Below are experts of layer 3 (counted from 0) of a mixture-of-experts language model. Rows are named router (the router's row for the expert), gate (a neuron's input weights, with its number), up (a neuron's input weights, with its number), down (a neuron's output weights, with its number) and show model dimensions 64-95. Each number is 200 + 30 x the weight over its row's rms, rounded and kept within 0 to 999.
Before each expert's rows: a language model's description of what the expert responds to. This comes from a sample of Wikipedia text that the model never trained on.

# expert 36
Description: Line-initial list dashes. Hyphens that start infobox or list lines after a line break, as in "- Coordinates:", "- Opened:", plus leading | in table rows.
router,201,209,142,242,226,204,195,202,175,203,159,170,202,184,231,175,138,193,209,219,193,250,208,242,219,219,182,154,192,175,160,145
gate0,250,198,231,212,196,197,254,219,212,175,210,227,206,216,241,214,199,190,246,185,197,243,210,150,213,187,220,186,182,207,177,172
up0,213,255,182,254,231,170,240,222,252,185,202,170,155,196,198,196,188,197,186,207,193,184,192,211,140,179,213,208,215,182,207,179
down0,191,180,177,229,198,230,238,229,182,176,187,193,215,206,223,202,178,222,174,204,213,197,192,206,140,207,180,235,220,159,239,183
gate1,165,194,222,267,179,191,196,268,163,204,175,188,192,193,216,274,240,235,157,233,259,257,205,207,191,200,255,174,216,171,158,158
up1,237,200,201,246,210,195,219,169,240,173,187,225,252,217,225,200,136,229,226,170,228,247,187,191,200,155,221,180,247,221,182,190
down1,157,210,205,207,163,216,211,221,175,179,184,181,264,200,215,181,240,235,183,193,207,189,192,188,167,203,160,218,148,125,179,186
gate2,180,182,209,209,179,188,204,200,185,192,205,227,194,162,211,211,195,176,216,226,180,237,208,151,176,217,186,203,156,212,243,259
up2,223,240,195,178,203,154,213,244,202,160,235,213,198,181,191,163,152,189,282,195,253,143,199,201,169,191,165,194,234,179,187,197
down2,177,190,197,176,198,220,202,145,208,156,168,206,212,155,214,223,204,202,219,212,241,222,204,204,176,171,232,165,215,228,168,199

# expert 31
Description: Sentence ends, name pieces. Sentence-final periods before The, He, She, and inner pieces of personal names in sports medal lists, like Ying.
router,241,230,171,229,222,210,153,239,154,227,184,164,172,163,232,178,164,167,182,231,219,211,227,214,180,233,240,172,215,137,186,183
gate0,235,165,203,155,144,234,217,180,199,151,227,215,231,147,237,181,167,211,180,239,192,270,208,217,202,208,221,235,224,190,235,212
up0,221,180,267,148,189,188,213,240,222,193,194,161,222,188,226,210,201,174,232,215,199,211,214,236,242,158,207,220,213,196,183,194
down0,241,223,255,192,195,220,257,204,180,149,205,248,189,228,211,224,225,174,227,160,190,214,236,217,186,179,210,210,207,262,255,195
gate1,241,176,224,151,184,220,200,235,209,190,190,178,155,222,207,195,184,190,215,157,167,193,231,160,205,212,192,131,209,173,243,234
up1,212,172,158,197,242,178,211,178,156,170,209,177,211,140,234,194,236,127,238,195,205,211,155,203,243,226,188,169,173,171,199,215
down1,216,242,259,178,178,171,204,208,167,205,209,261,208,229,160,208,196,145,201,233,209,189,224,189,217,222,203,240,149,228,178,222
gate2,224,220,186,211,140,235,251,213,182,137,203,156,230,201,232,218,219,222,195,210,180,177,189,221,226,191,239,155,158,210,191,219
up2,188,153,175,193,192,179,271,228,183,153,239,169,150,225,211,150,216,135,209,217,210,186,194,196,181,187,239,191,144,217,199,178
down2,200,198,229,198,131,204,187,242,177,179,259,108,171,165,181,226,216,199,192,225,198,188,242,157,190,201,212,140,217,149,225,159

# expert 5
Description: Noun after possessive. Content words after his, their, its or a, often money amounts and adjectives, such as $, own, honor, different, paying.
router,248,224,169,227,232,206,165,232,148,241,175,174,182,145,238,168,168,176,161,225,214,209,228,216,176,239,229,177,199,146,180,179
gate0,172,242,181,184,188,221,164,218,169,155,185,160,210,213,206,184,175,223,214,171,226,258,200,229,218,204,231,235,212,186,218,226
up0,254,184,215,190,196,235,185,214,176,225,176,190,246,227,146,164,205,213,182,217,130,183,241,238,202,193,174,195,251,218,158,182
down0,205,222,199,177,188,200,215,179,194,180,192,209,214,243,176,210,217,198,234,194,205,224,152,106,146,182,210,210,176,197,169,185
gate1,138,209,155,197,246,222,212,233,190,233,207,152,170,245,257,195,238,200,216,154,180,160,191,174,204,208,217,144,194,158,224,230
up1,231,248,226,181,233,257,170,174,199,187,224,146,177,195,192,224,213,189,203,266,226,172,239,193,167,193,207,211,176,193,214,222
down1,190,186,238,180,225,177,239,200,250,115,148,238,192,201,162,184,164,262,167,189,165,171,160,205,206,229,163,191,251,222,208,147
gate2,214,225,219,204,263,158,185,250,220,247,214,222,221,185,227,183,181,160,186,211,227,223,227,167,175,212,182,153,154,209,237,194
up2,161,139,247,201,221,187,194,156,196,240,221,223,239,196,190,147,193,191,141,221,199,253,229,192,163,224,240,148,213,260,209,224
down2,201,213,207,193,170,257,244,123,181,195,252,169,255,230,202,211,155,229,205,135,235,184,184,186,240,234,217,177,221,243,179,166

# expert 32
Description: Name and word-final pieces. Word pieces inside or ending foreign proper names and words, such as Tikh-vin, Dz-ung-ars, Gre-szkiewicz, often a final s or e.
router,244,256,168,240,252,196,162,228,167,234,182,166,191,177,229,183,179,164,167,236,233,230,227,205,195,246,224,174,213,155,176,177
gate0,189,210,200,265,168,255,258,189,190,235,249,162,234,148,197,266,152,185,184,147,210,174,174,173,215,221,177,217,182,197,152,143
up0,178,221,154,203,188,155,179,222,248,197,220,201,178,219,196,144,197,189,189,205,216,251,245,196,194,231,227,229,168,165,232,211
down0,199,197,242,222,260,191,200,233,223,222,230,210,181,184,169,208,272,179,174,178,172,148,159,198,194,151,239,164,217,203,180,198
gate1,253,188,219,178,215,213,293,208,202,216,159,203,254,167,204,165,219,195,190,174,202,230,200,228,223,149,199,242,173,189,189,192
up1,239,220,194,176,156,184,181,165,201,222,224,219,166,193,205,225,283,184,213,171,116,180,200,135,224,228,209,216,158,213,205,241
down1,201,210,140,209,191,166,166,214,181,224,231,145,220,236,231,230,193,187,205,228,160,199,169,254,162,204,260,222,178,203,241,160
gate2,172,203,177,269,218,200,199,199,149,196,222,192,230,189,179,288,159,192,246,187,186,176,206,164,229,226,186,201,177,200,201,162
up2,243,179,226,244,222,210,232,213,200,224,234,259,184,173,185,158,266,215,165,178,216,212,199,221,214,197,160,217,208,269,190,240
down2,190,213,213,210,179,169,158,150,160,150,231,225,226,168,216,203,174,227,237,220,223,181,185,241,198,139,199,235,250,240,173,199

# expert 11
Description: Word-final ur fragments. Inner word pieces like ur in Turkish and Icelandic names, plus numbers 8, 16, 4 and nouns such as Charles, State.
router,235,257,171,218,230,209,163,210,159,239,181,165,164,160,218,168,181,179,179,220,225,189,235,206,175,235,229,167,207,143,162,162
gate0,191,165,195,199,172,215,222,193,212,174,131,179,221,183,145,197,226,201,240,201,229,220,229,213,164,214,204,160,172,237,237,175
up0,198,235,153,188,146,205,192,257,166,162,213,232,204,244,145,191,199,229,218,199,163,224,189,199,184,211,197,199,165,187,229,185
down0,150,159,169,234,227,160,251,189,209,164,155,217,153,223,235,184,172,121,198,214,207,144,156,190,182,228,164,213,170,221,187,226
gate1,177,192,155,189,197,203,199,191,206,182,182,168,196,183,181,161,240,206,168,196,215,227,208,170,237,174,243,209,176,173,178,192
up1,200,210,227,183,178,218,227,166,216,178,197,214,235,204,223,225,186,204,207,239,224,206,219,159,225,228,169,172,169,216,198,169
down1,187,222,197,191,264,207,214,278,262,162,163,227,203,233,142,226,199,191,231,153,179,216,221,170,207,199,188,146,210,197,199,176
gate2,195,201,215,177,204,162,252,192,187,199,191,230,243,171,184,175,195,195,196,242,206,206,191,220,166,216,168,175,288,172,185,190
up2,190,174,232,220,223,205,161,217,157,178,141,189,156,155,221,179,222,181,162,205,237,184,200,222,169,194,196,241,205,185,198,160
down2,213,267,205,194,202,180,214,212,227,181,174,160,204,244,152,219,218,216,180,190,163,221,205,255,206,211,242,171,180,220,148,183

# expert 39
Description: Word-final name pieces. Final letters or middle pieces of species and personal names, like a in cuthona, plus small numbers and line breaks in lists.
router,232,238,173,216,225,195,169,227,163,235,189,149,165,177,219,190,177,173,162,236,215,193,242,222,178,238,238,156,196,164,181,192
gate0,190,170,147,203,219,206,246,203,190,240,196,212,211,214,165,227,203,194,177,168,170,214,244,209,211,187,209,211,143,225,207,164
up0,174,229,231,216,167,193,158,204,229,217,219,194,160,174,256,231,209,241,239,268,240,171,215,215,216,198,148,184,223,194,244,200
down0,215,199,232,177,208,250,232,187,188,222,172,207,177,193,206,254,197,217,173,178,219,161,186,228,184,151,220,186,215,196,256,162
gate1,216,205,186,211,197,232,260,199,193,167,157,185,149,205,190,161,223,232,209,201,171,217,219,177,213,298,244,189,203,213,189,169
up1,175,193,243,190,172,228,159,223,241,214,194,211,212,256,256,210,227,180,220,252,150,224,189,242,190,172,209,204,179,183,216,200
down1,230,155,135,254,214,201,168,181,194,124,167,160,165,178,192,214,159,213,165,200,184,197,235,220,196,220,216,180,146,214,199,196
gate2,228,206,179,224,142,214,170,197,127,174,204,181,249,203,197,192,215,187,148,204,219,243,202,186,192,157,180,155,162,210,200,160
up2,221,177,162,165,198,197,174,212,169,177,226,200,177,240,241,217,172,166,207,251,192,214,178,203,128,153,213,212,197,212,224,204
down2,204,196,163,192,185,175,198,213,220,212,224,195,246,231,170,188,227,129,258,197,159,197,215,193,235,173,179,229,208,198,195,158

# expert 22
Description: Mid-phrase word pieces. Adjectives, nouns and word-piece continuations after the or a, often in tables and lists, such as rivers, definite, (Swarnal)atha, (mill)ennia.
router,236,242,178,232,222,211,177,233,166,234,186,161,171,165,209,184,174,166,164,236,236,213,232,214,208,220,243,165,205,174,182,191
gate0,239,163,183,201,225,211,167,210,219,222,213,148,191,168,192,192,233,139,195,223,204,220,210,148,200,214,179,247,208,197,142,236
up0,259,203,195,199,179,247,213,243,189,237,233,229,154,166,245,214,179,211,201,192,197,210,259,178,226,220,264,207,192,148,160,223
down0,160,229,196,166,166,208,248,198,202,225,166,127,180,206,223,178,195,197,246,190,213,247,181,164,193,176,223,138,196,174,202,196
gate1,194,179,166,176,293,188,210,208,131,215,210,191,204,211,193,203,243,160,244,218,213,204,179,189,214,176,164,199,224,198,228,211
up1,204,199,220,184,168,197,180,190,274,197,185,188,211,214,193,207,275,217,229,235,192,170,181,183,204,247,163,201,171,235,145,128
down1,200,186,195,226,218,155,185,232,224,187,159,164,202,210,195,241,213,206,172,123,152,161,174,235,203,264,272,185,203,201,210,217
gate2,163,233,248,244,183,208,190,188,161,241,149,173,234,102,209,140,240,198,188,197,186,179,188,164,188,234,160,154,175,155,154,184
up2,202,230,218,168,186,210,214,185,199,212,244,187,209,227,219,168,214,219,169,223,177,252,200,206,225,199,179,215,236,151,197,149
down2,210,189,171,206,230,175,205,251,184,234,232,208,187,232,176,205,172,240,173,187,219,204,203,242,172,234,192,195,211,216,171,176

# expert 6
Description: Line breaks. Line-break tokens, especially the blank line after a paragraph-ending period or closing quote, plus section heading markers such as ==, ===.
router,228,235,188,212,187,192,192,212,197,196,196,196,219,193,230,209,186,181,175,205,259,200,253,266,206,197,259,208,206,204,234,137
gate0,202,216,178,247,238,189,210,184,248,168,201,213,186,261,189,222,190,170,212,195,190,183,200,154,218,220,207,183,235,211,127,222
up0,241,156,209,202,205,192,201,216,189,240,178,191,162,198,129,198,183,209,202,237,243,140,213,140,171,176,191,186,169,207,174,196
down0,199,228,172,250,152,245,176,165,171,244,197,230,201,174,265,243,170,189,219,178,223,245,240,202,237,199,265,232,157,191,232,200
gate1,124,197,189,209,206,203,192,198,147,219,240,186,203,215,176,199,232,143,224,237,226,195,196,195,194,247,216,193,175,219,171,189
up1,201,170,161,227,228,175,206,238,212,148,197,174,231,227,269,245,150,228,217,163,182,234,200,222,198,190,171,182,241,234,262,202
down1,257,261,228,209,195,180,239,253,198,151,169,143,194,238,212,211,153,185,186,185,210,167,185,233,195,198,149,189,189,245,178,218
gate2,241,230,196,218,227,154,203,173,188,144,194,192,247,197,182,232,224,173,158,198,224,155,147,210,244,182,264,229,204,174,187,228
up2,244,235,225,205,202,217,189,218,191,195,193,159,221,167,131,211,225,167,175,220,233,130,142,251,203,178,152,184,201,208,187,224
down2,192,193,220,163,195,154,235,189,218,163,207,164,182,111,165,217,208,188,202,195,235,174,139,218,131,219,197,206,236,237,195,203

# expert 10
Description: Verb completions. Past participles, -ing forms and particles after was, to, is or were, such as turned out, appointed, known, followed, survived.
router,213,202,188,217,221,252,180,198,199,219,200,185,252,170,259,192,172,211,149,257,185,227,192,202,141,230,186,204,111,214,261,191
gate0,198,163,201,208,140,224,175,191,188,183,160,158,191,249,202,267,199,188,171,176,211,209,203,166,178,216,203,179,224,192,185,228
up0,239,207,182,205,196,284,232,146,200,170,151,161,152,211,200,211,256,210,214,254,204,175,245,200,253,193,173,134,142,180,237,143
down0,229,158,195,182,273,240,225,201,185,214,152,254,148,291,119,230,174,175,223,194,236,209,197,238,206,185,192,187,218,155,233,185
gate1,195,200,180,214,186,177,201,138,203,234,203,172,222,202,233,159,214,243,226,195,140,246,189,179,212,228,181,195,145,182,208,163
up1,200,169,139,195,195,197,146,237,173,212,216,283,231,205,172,168,213,188,194,208,221,141,210,239,183,218,190,189,254,127,208,197
down1,180,235,194,152,218,164,187,245,224,163,173,234,287,222,208,176,213,168,145,205,197,181,171,161,208,191,243,222,189,200,216,174
gate2,180,213,212,180,234,142,202,232,247,215,236,195,214,193,142,222,234,262,244,137,157,164,179,201,216,146,254,202,220,240,204,193
up2,214,185,176,211,161,207,201,150,204,161,204,223,182,174,173,195,209,207,258,178,255,247,184,224,189,173,176,203,157,182,233,227
down2,182,220,187,170,248,158,230,209,189,215,206,196,208,228,217,122,228,223,212,153,243,235,237,182,177,208,207,190,211,257,219,248

# expert 3
Description: Ordinal th and mixed. Mostly ordinal suffix th after century numbers, plus digits like 13, role, voice, time, and Polish cz fragments.
router,240,241,176,226,225,216,177,234,147,240,186,175,169,175,225,191,169,172,171,235,234,215,236,218,193,245,236,172,203,150,165,173
gate0,284,213,192,195,229,165,220,205,195,195,164,220,184,218,188,150,177,190,198,273,188,174,191,190,150,259,242,214,206,198,156,175
up0,266,218,181,240,198,204,229,211,195,210,207,184,205,177,207,173,196,208,202,238,161,230,192,212,144,227,177,246,130,216,142,225
down0,230,174,196,193,222,210,216,212,265,199,164,235,217,182,162,174,168,138,240,165,220,234,214,235,226,127,213,210,219,261,158,249
gate1,222,172,176,232,199,241,199,199,179,137,181,145,240,194,205,227,171,165,195,188,250,220,257,233,161,209,183,182,260,185,238,219
up1,229,184,199,183,191,200,198,193,201,154,185,255,238,190,199,208,222,227,212,156,132,179,219,247,193,178,178,217,189,184,223,115
down1,173,201,153,189,182,217,220,250,205,189,176,212,199,204,211,198,219,202,119,153,176,204,257,177,166,188,207,151,231,170,248,262
gate2,196,185,163,183,260,151,220,199,144,191,187,176,206,200,207,204,198,263,213,186,215,190,156,204,218,197,174,151,176,206,199,193
up2,213,206,202,267,236,159,175,206,205,223,166,166,251,192,189,230,192,208,248,204,242,220,255,144,211,197,176,156,182,197,221,233
down2,191,164,246,195,168,203,211,162,238,237,230,178,206,222,186,186,203,158,208,226,189,169,228,210,228,203,249,243,202,248,187,189

# expert 43
Description: Articles and word pieces. Mainly the word the or The after commas or prepositions, plus and, but, that, and inner pieces of foreign names.
router,223,240,166,222,210,207,170,225,164,222,186,168,168,151,237,181,185,165,169,230,221,220,232,214,168,231,214,156,205,159,176,175
gate0,212,198,190,239,218,213,199,165,228,210,187,179,196,197,272,169,208,232,209,211,198,219,245,194,191,233,230,276,219,149,170,200
up0,196,177,171,204,181,179,194,197,182,180,267,244,182,245,175,225,200,181,223,161,194,183,217,168,195,220,223,217,202,209,195,213
down0,151,103,155,191,207,203,256,182,114,227,264,129,222,208,197,145,185,224,206,209,212,179,228,187,180,129,204,222,203,212,171,171
gate1,188,166,200,166,161,127,211,234,234,221,158,198,187,213,169,173,266,245,203,247,215,190,207,220,215,137,152,242,221,153,186,237
up1,202,146,209,169,261,222,187,215,245,234,208,215,199,247,172,160,148,192,249,199,216,189,184,200,160,129,177,209,219,219,208,212
down1,204,191,194,222,209,222,234,183,167,180,210,174,205,199,230,220,188,204,153,190,209,201,172,172,200,187,158,184,195,209,240,188
gate2,216,194,185,196,213,166,149,208,154,247,187,199,169,182,190,198,209,228,205,187,232,243,189,184,213,185,208,178,189,178,229,181
up2,224,162,245,230,216,198,214,204,214,234,218,204,208,171,196,193,204,225,189,223,179,150,175,182,191,191,195,231,201,180,213,116
down2,223,246,215,223,200,223,219,210,240,217,212,195,207,182,188,229,229,198,181,205,159,176,209,178,229,188,181,188,195,191,199,185

# expert 37
Description: Auxiliaries and subject pronouns. Forms of be and have and subject pronouns after that, which or it, such as was, is, he, has been.
router,149,196,148,218,214,247,172,195,171,268,156,194,202,193,232,180,197,200,200,234,274,216,210,197,171,264,197,159,183,167,278,176
gate0,207,225,224,177,183,138,228,168,201,209,220,196,231,210,221,238,174,182,239,223,188,182,249,192,188,220,199,142,192,202,164,217
up0,214,176,193,238,221,188,132,203,177,188,223,177,223,163,247,208,170,201,182,174,138,118,187,195,212,199,229,197,201,216,212,197
down0,157,176,243,184,189,185,197,172,236,164,218,176,172,204,155,176,249,219,186,161,219,228,195,174,220,175,183,204,203,190,217,235
gate1,184,226,205,188,208,221,191,203,217,224,222,182,229,270,165,182,231,153,201,162,190,199,235,246,160,212,191,214,208,179,162,127
up1,200,122,215,264,198,203,170,181,211,232,234,162,187,244,206,208,224,221,213,218,181,181,164,201,193,262,200,188,193,200,183,181
down1,242,181,239,177,164,163,210,152,205,184,170,211,175,177,211,218,192,185,223,146,93,213,187,169,211,226,160,193,241,236,215,222
gate2,185,189,168,154,210,201,240,193,219,161,163,181,229,225,203,202,179,219,140,174,213,184,195,252,200,203,221,208,238,191,195,152
up2,201,219,243,178,195,162,190,240,234,210,223,168,175,227,224,212,207,207,179,204,226,211,175,187,200,154,214,205,164,179,195,187
down2,184,179,198,191,170,208,223,203,186,247,162,169,163,198,166,152,183,199,166,237,207,221,181,216,201,182,232,235,203,238,170,214

# expert 20
Description: Name-internal word pieces. Mid-word pieces of names in lists and tables, such as Lhin-zhi, Cur-ling, Mi-haljević, plus sentence-initial He and She.
router,235,259,172,218,235,211,168,221,161,229,179,169,151,167,223,164,166,171,176,234,226,205,225,199,189,224,236,155,200,160,182,168
gate0,210,254,194,178,181,224,117,212,131,167,206,177,208,214,218,205,196,183,155,198,220,164,225,149,193,198,159,187,161,233,203,203
up0,233,241,217,235,182,220,184,115,220,224,258,216,196,159,184,147,186,185,191,252,223,223,171,223,230,187,250,223,252,178,205,188
down0,163,204,160,256,205,250,185,215,177,202,188,238,154,230,152,215,185,209,229,175,177,187,200,159,223,193,187,209,231,254,139,231
gate1,240,205,176,193,184,173,225,231,192,154,240,185,165,220,187,198,187,140,206,170,242,172,181,252,200,224,214,180,174,206,164,201
up1,196,181,204,191,166,215,194,208,200,176,141,216,157,241,224,213,209,179,202,167,218,182,209,230,194,185,209,249,175,164,173,201
down1,237,225,182,176,194,228,157,231,183,192,222,156,206,237,197,193,212,186,183,246,239,187,206,225,161,160,237,207,205,200,190,220
gate2,222,248,224,174,212,176,159,217,155,219,222,206,188,187,171,159,216,175,171,156,218,157,207,212,217,232,255,187,234,195,186,202
up2,156,202,197,188,221,236,226,208,187,195,161,265,202,237,204,208,207,190,192,237,254,199,208,239,189,200,226,182,156,236,173,160
down2,222,232,217,226,179,213,194,252,198,239,198,203,188,153,201,192,151,190,173,202,218,184,225,208,256,235,217,195,238,108,185,176

# expert 41
Description: Names after function words. Articles and first pieces of names or words after at, for or the, in music and film credits, such as Jack, Ber, later.
router,228,245,184,230,235,203,175,217,153,230,169,171,184,166,230,179,176,165,169,218,226,220,233,208,194,240,213,166,203,147,187,188
gate0,259,226,202,272,202,208,188,204,202,195,132,177,196,184,251,229,208,146,192,294,146,199,196,221,218,179,271,233,205,184,207,196
up0,219,192,191,212,215,165,244,223,183,231,174,240,213,175,262,185,225,200,206,182,116,211,204,169,186,213,189,192,170,178,218,170
down0,166,170,193,237,193,265,190,189,199,188,229,199,193,249,181,203,147,181,177,212,232,179,187,216,178,183,218,252,134,188,194,170
gate1,208,250,178,174,91,203,186,140,194,189,186,206,259,145,195,224,159,246,191,171,230,218,219,240,134,192,196,153,211,172,223,170
up1,198,171,232,265,228,256,246,234,194,171,189,239,155,195,179,163,225,191,248,171,164,216,214,202,166,207,166,202,223,194,221,254
down1,158,215,233,193,244,179,150,197,232,221,175,172,174,169,232,152,172,168,167,256,207,191,210,175,191,220,175,179,188,276,195,225
gate2,230,144,186,226,222,204,210,223,131,195,187,161,137,196,170,183,164,156,149,153,242,176,224,204,193,237,237,277,223,187,195,165
up2,213,192,227,183,180,223,191,222,267,231,239,174,200,194,230,246,181,297,248,191,214,215,206,185,198,210,228,196,216,202,182,177
down2,212,178,180,232,244,187,213,189,192,223,189,169,195,212,225,159,177,232,186,155,218,186,224,153,157,248,177,165,167,198,191,125

# expert 14
Description: Place and time prepositions. Prepositions heading location or time phrases, mainly in, on, at, from, during, as in took place in, born in, played at.
router,232,176,189,197,253,196,207,257,223,199,135,207,250,178,196,166,161,207,192,221,291,251,198,193,149,204,186,192,155,206,255,184
gate0,203,222,206,216,195,245,198,202,191,246,159,218,231,210,227,139,135,172,162,248,223,205,177,211,269,200,227,197,132,187,219,190
up0,190,177,238,163,199,202,182,226,165,218,208,193,185,182,207,186,215,200,254,158,234,239,191,214,166,200,196,187,212,158,175,166
down0,201,179,181,218,186,195,214,200,209,197,202,196,193,148,222,236,235,223,184,182,186,195,260,194,147,240,174,178,207,204,153,182
gate1,210,189,204,199,214,253,210,211,212,150,245,156,195,186,181,271,178,203,166,240,255,228,203,212,162,230,209,183,201,267,141,242
up1,181,217,220,213,230,240,196,201,163,206,159,191,229,186,197,179,202,250,200,208,212,204,215,251,209,199,179,202,205,188,162,154
down1,209,150,168,226,192,164,184,218,215,194,185,183,185,193,156,201,159,250,207,218,187,189,207,197,199,183,226,229,179,235,196,223
gate2,220,225,167,163,229,236,192,240,178,227,191,230,173,180,165,181,198,146,206,188,215,190,141,211,190,190,164,182,196,238,222,193
up2,271,184,201,209,185,175,185,203,221,157,189,226,228,190,232,175,197,193,194,180,222,248,211,132,198,230,223,154,200,162,172,155
down2,181,158,171,174,261,201,198,211,203,159,179,227,222,190,208,166,174,175,245,177,217,224,191,175,201,182,203,185,214,232,211,261

# expert 9
Description: Taxonomy names. Taxonomic ranks and genus or family name pieces in species lists, such as family, Genus, phylum, plus prefixes pre, Neo, Meta.
router,222,237,182,208,238,218,188,216,152,231,180,178,192,170,214,162,177,170,164,223,216,207,235,256,173,247,236,170,206,176,183,180
gate0,210,249,224,211,188,154,199,195,185,236,203,238,181,207,185,224,192,193,175,250,208,210,252,222,195,178,234,202,237,233,147,153
up0,224,187,221,164,227,194,185,268,163,249,192,233,194,188,145,198,201,155,209,196,190,232,166,202,187,197,214,152,192,253,230,184
down0,233,245,249,171,192,164,179,187,196,186,209,219,167,218,243,225,185,217,198,251,201,199,165,286,209,166,205,193,208,203,237,145
gate1,222,227,249,176,191,241,207,199,142,164,199,201,195,168,211,179,263,208,192,222,195,170,177,205,174,203,214,141,280,236,171,230
up1,205,170,164,205,228,171,179,219,239,261,181,186,204,248,230,205,157,171,209,206,196,224,201,251,202,202,211,233,162,238,207,210
down1,177,197,224,179,188,175,189,182,157,276,179,145,214,171,207,194,163,202,178,215,193,207,219,206,212,173,228,188,182,164,203,174
gate2,191,192,143,196,202,177,219,136,190,218,232,196,195,170,121,193,193,219,199,273,264,195,221,214,267,162,190,166,167,233,167,198
up2,168,187,265,210,134,190,225,219,207,203,223,225,176,160,235,158,154,203,232,177,209,202,242,216,208,233,249,229,238,212,181,199
down2,175,191,216,220,185,251,152,157,229,201,209,187,235,224,184,167,237,193,218,213,235,249,204,169,190,185,186,213,206,235,238,225

# expert 47
Description: Topic nouns after of. Nouns like championship, soundtrack, rule, province, music after of or on, plus and and this starting clauses.
router,241,247,158,235,237,197,170,237,154,220,181,168,177,161,230,168,169,174,168,233,226,215,223,211,174,230,249,171,204,154,159,166
gate0,184,174,167,157,215,184,170,157,159,190,212,214,226,196,201,231,181,186,198,210,188,175,200,208,175,213,224,213,252,176,234,152
up0,191,189,159,230,164,205,156,223,205,163,168,214,230,134,196,156,255,209,188,210,184,188,149,213,171,198,264,139,215,190,214,206
down0,208,136,201,221,190,184,210,188,179,195,151,298,177,228,242,194,162,175,260,225,236,195,176,203,181,223,216,177,200,191,232,188
gate1,208,176,161,209,209,195,185,190,159,191,236,184,210,207,178,247,244,201,184,206,197,199,196,235,202,176,192,198,236,208,133,178
up1,203,216,207,194,213,199,257,218,165,170,200,276,183,187,131,196,176,203,174,237,184,230,222,176,150,193,176,184,186,180,232,216
down1,158,199,207,202,215,177,205,185,162,224,192,197,165,180,195,205,170,186,220,241,186,224,204,190,181,200,190,219,170,201,222,227
gate2,226,194,199,198,233,75,204,194,199,122,166,173,205,205,225,189,202,197,173,264,232,175,201,186,222,258,232,194,187,214,217,160
up2,128,224,183,163,257,206,163,232,173,160,202,153,191,225,262,190,205,172,236,162,154,182,226,197,172,216,198,232,195,191,188,162
down2,231,190,210,208,207,194,141,203,227,182,201,207,220,213,144,131,280,196,251,192,185,214,270,190,163,140,187,256,235,261,204,204

# expert 42
Description: Verb-governed prepositions. Prepositions governed by a preceding verb or noun, chiefly of, to, by, for, with, as in weakened by, in honor of, focused on.
router,148,219,183,196,224,194,172,246,195,187,107,209,284,193,202,188,163,187,181,232,282,207,260,200,174,226,191,206,174,205,279,176
gate0,188,204,263,168,183,158,221,167,224,201,191,233,217,175,212,181,197,202,187,165,222,175,181,208,157,159,223,226,204,199,142,201
up0,215,219,202,224,200,195,189,225,190,204,173,157,258,214,209,191,207,199,187,167,249,135,223,223,262,207,201,212,219,189,208,215
down0,172,176,161,173,219,180,177,289,177,174,236,168,164,237,170,195,158,275,169,217,236,227,180,218,170,205,232,152,154,119,241,175
gate1,184,181,235,183,180,187,187,200,231,208,132,180,219,209,275,195,251,205,182,224,191,232,213,170,152,209,199,205,256,166,196,218
up1,245,222,185,225,194,190,219,207,187,179,246,187,232,227,165,191,224,164,176,202,162,217,221,222,249,246,202,172,229,210,249,230
down1,164,177,208,200,203,269,166,130,202,156,140,190,170,191,188,236,222,221,216,215,248,212,157,244,200,218,223,214,161,135,209,226
gate2,207,188,214,205,198,214,229,182,193,192,214,212,214,221,167,209,205,179,194,220,190,200,224,170,251,208,229,152,256,216,227,241
up2,214,219,207,188,219,186,155,241,190,202,203,239,221,205,201,179,194,163,235,196,155,212,203,225,262,257,195,193,242,194,227,215
down2,210,247,176,223,142,207,175,242,171,172,225,184,206,248,161,149,226,150,224,220,233,195,187,214,248,182,210,211,258,166,210,199

# expert 40
Description: Thai bytes, institution names. Thai-script byte pieces in place-name tables, and nouns closing institution names such as Jagiellonian University, Panzer Division.
router,227,256,177,232,240,212,177,209,145,244,184,189,184,169,234,179,179,171,163,237,217,201,226,215,179,217,221,163,210,149,176,171
gate0,180,201,242,114,234,254,168,197,184,210,223,233,192,218,237,167,227,242,154,186,191,215,249,143,233,177,190,193,220,190,240,204
up0,157,232,251,154,229,225,211,193,206,213,232,249,168,178,205,250,212,211,197,188,172,235,220,200,149,202,164,208,238,218,247,172
down0,178,250,245,183,191,230,237,214,187,143,239,180,210,190,129,233,236,235,163,187,206,220,209,163,183,179,157,191,186,208,169,227
gate1,188,198,187,206,179,210,231,208,174,202,177,190,194,143,190,215,148,250,229,175,188,213,176,160,165,163,235,225,230,200,229,212
up1,184,230,151,229,153,191,232,204,194,204,124,184,176,172,190,207,283,183,245,201,217,223,188,215,217,195,177,194,159,238,204,206
down1,214,178,225,229,224,247,253,210,204,178,193,209,200,207,237,211,230,203,221,209,217,193,164,171,235,145,186,239,176,222,202,189
gate2,134,207,187,166,198,205,258,236,238,175,173,160,206,204,208,206,173,203,212,183,175,242,204,178,178,176,221,217,213,222,161,277
up2,221,185,228,267,227,210,143,250,173,180,198,195,185,157,184,205,224,154,219,178,257,190,195,189,171,167,238,219,195,269,220,170
down2,231,230,215,223,180,165,137,159,165,192,199,203,219,214,207,156,162,167,176,202,199,183,256,254,193,226,212,167,239,215,224,217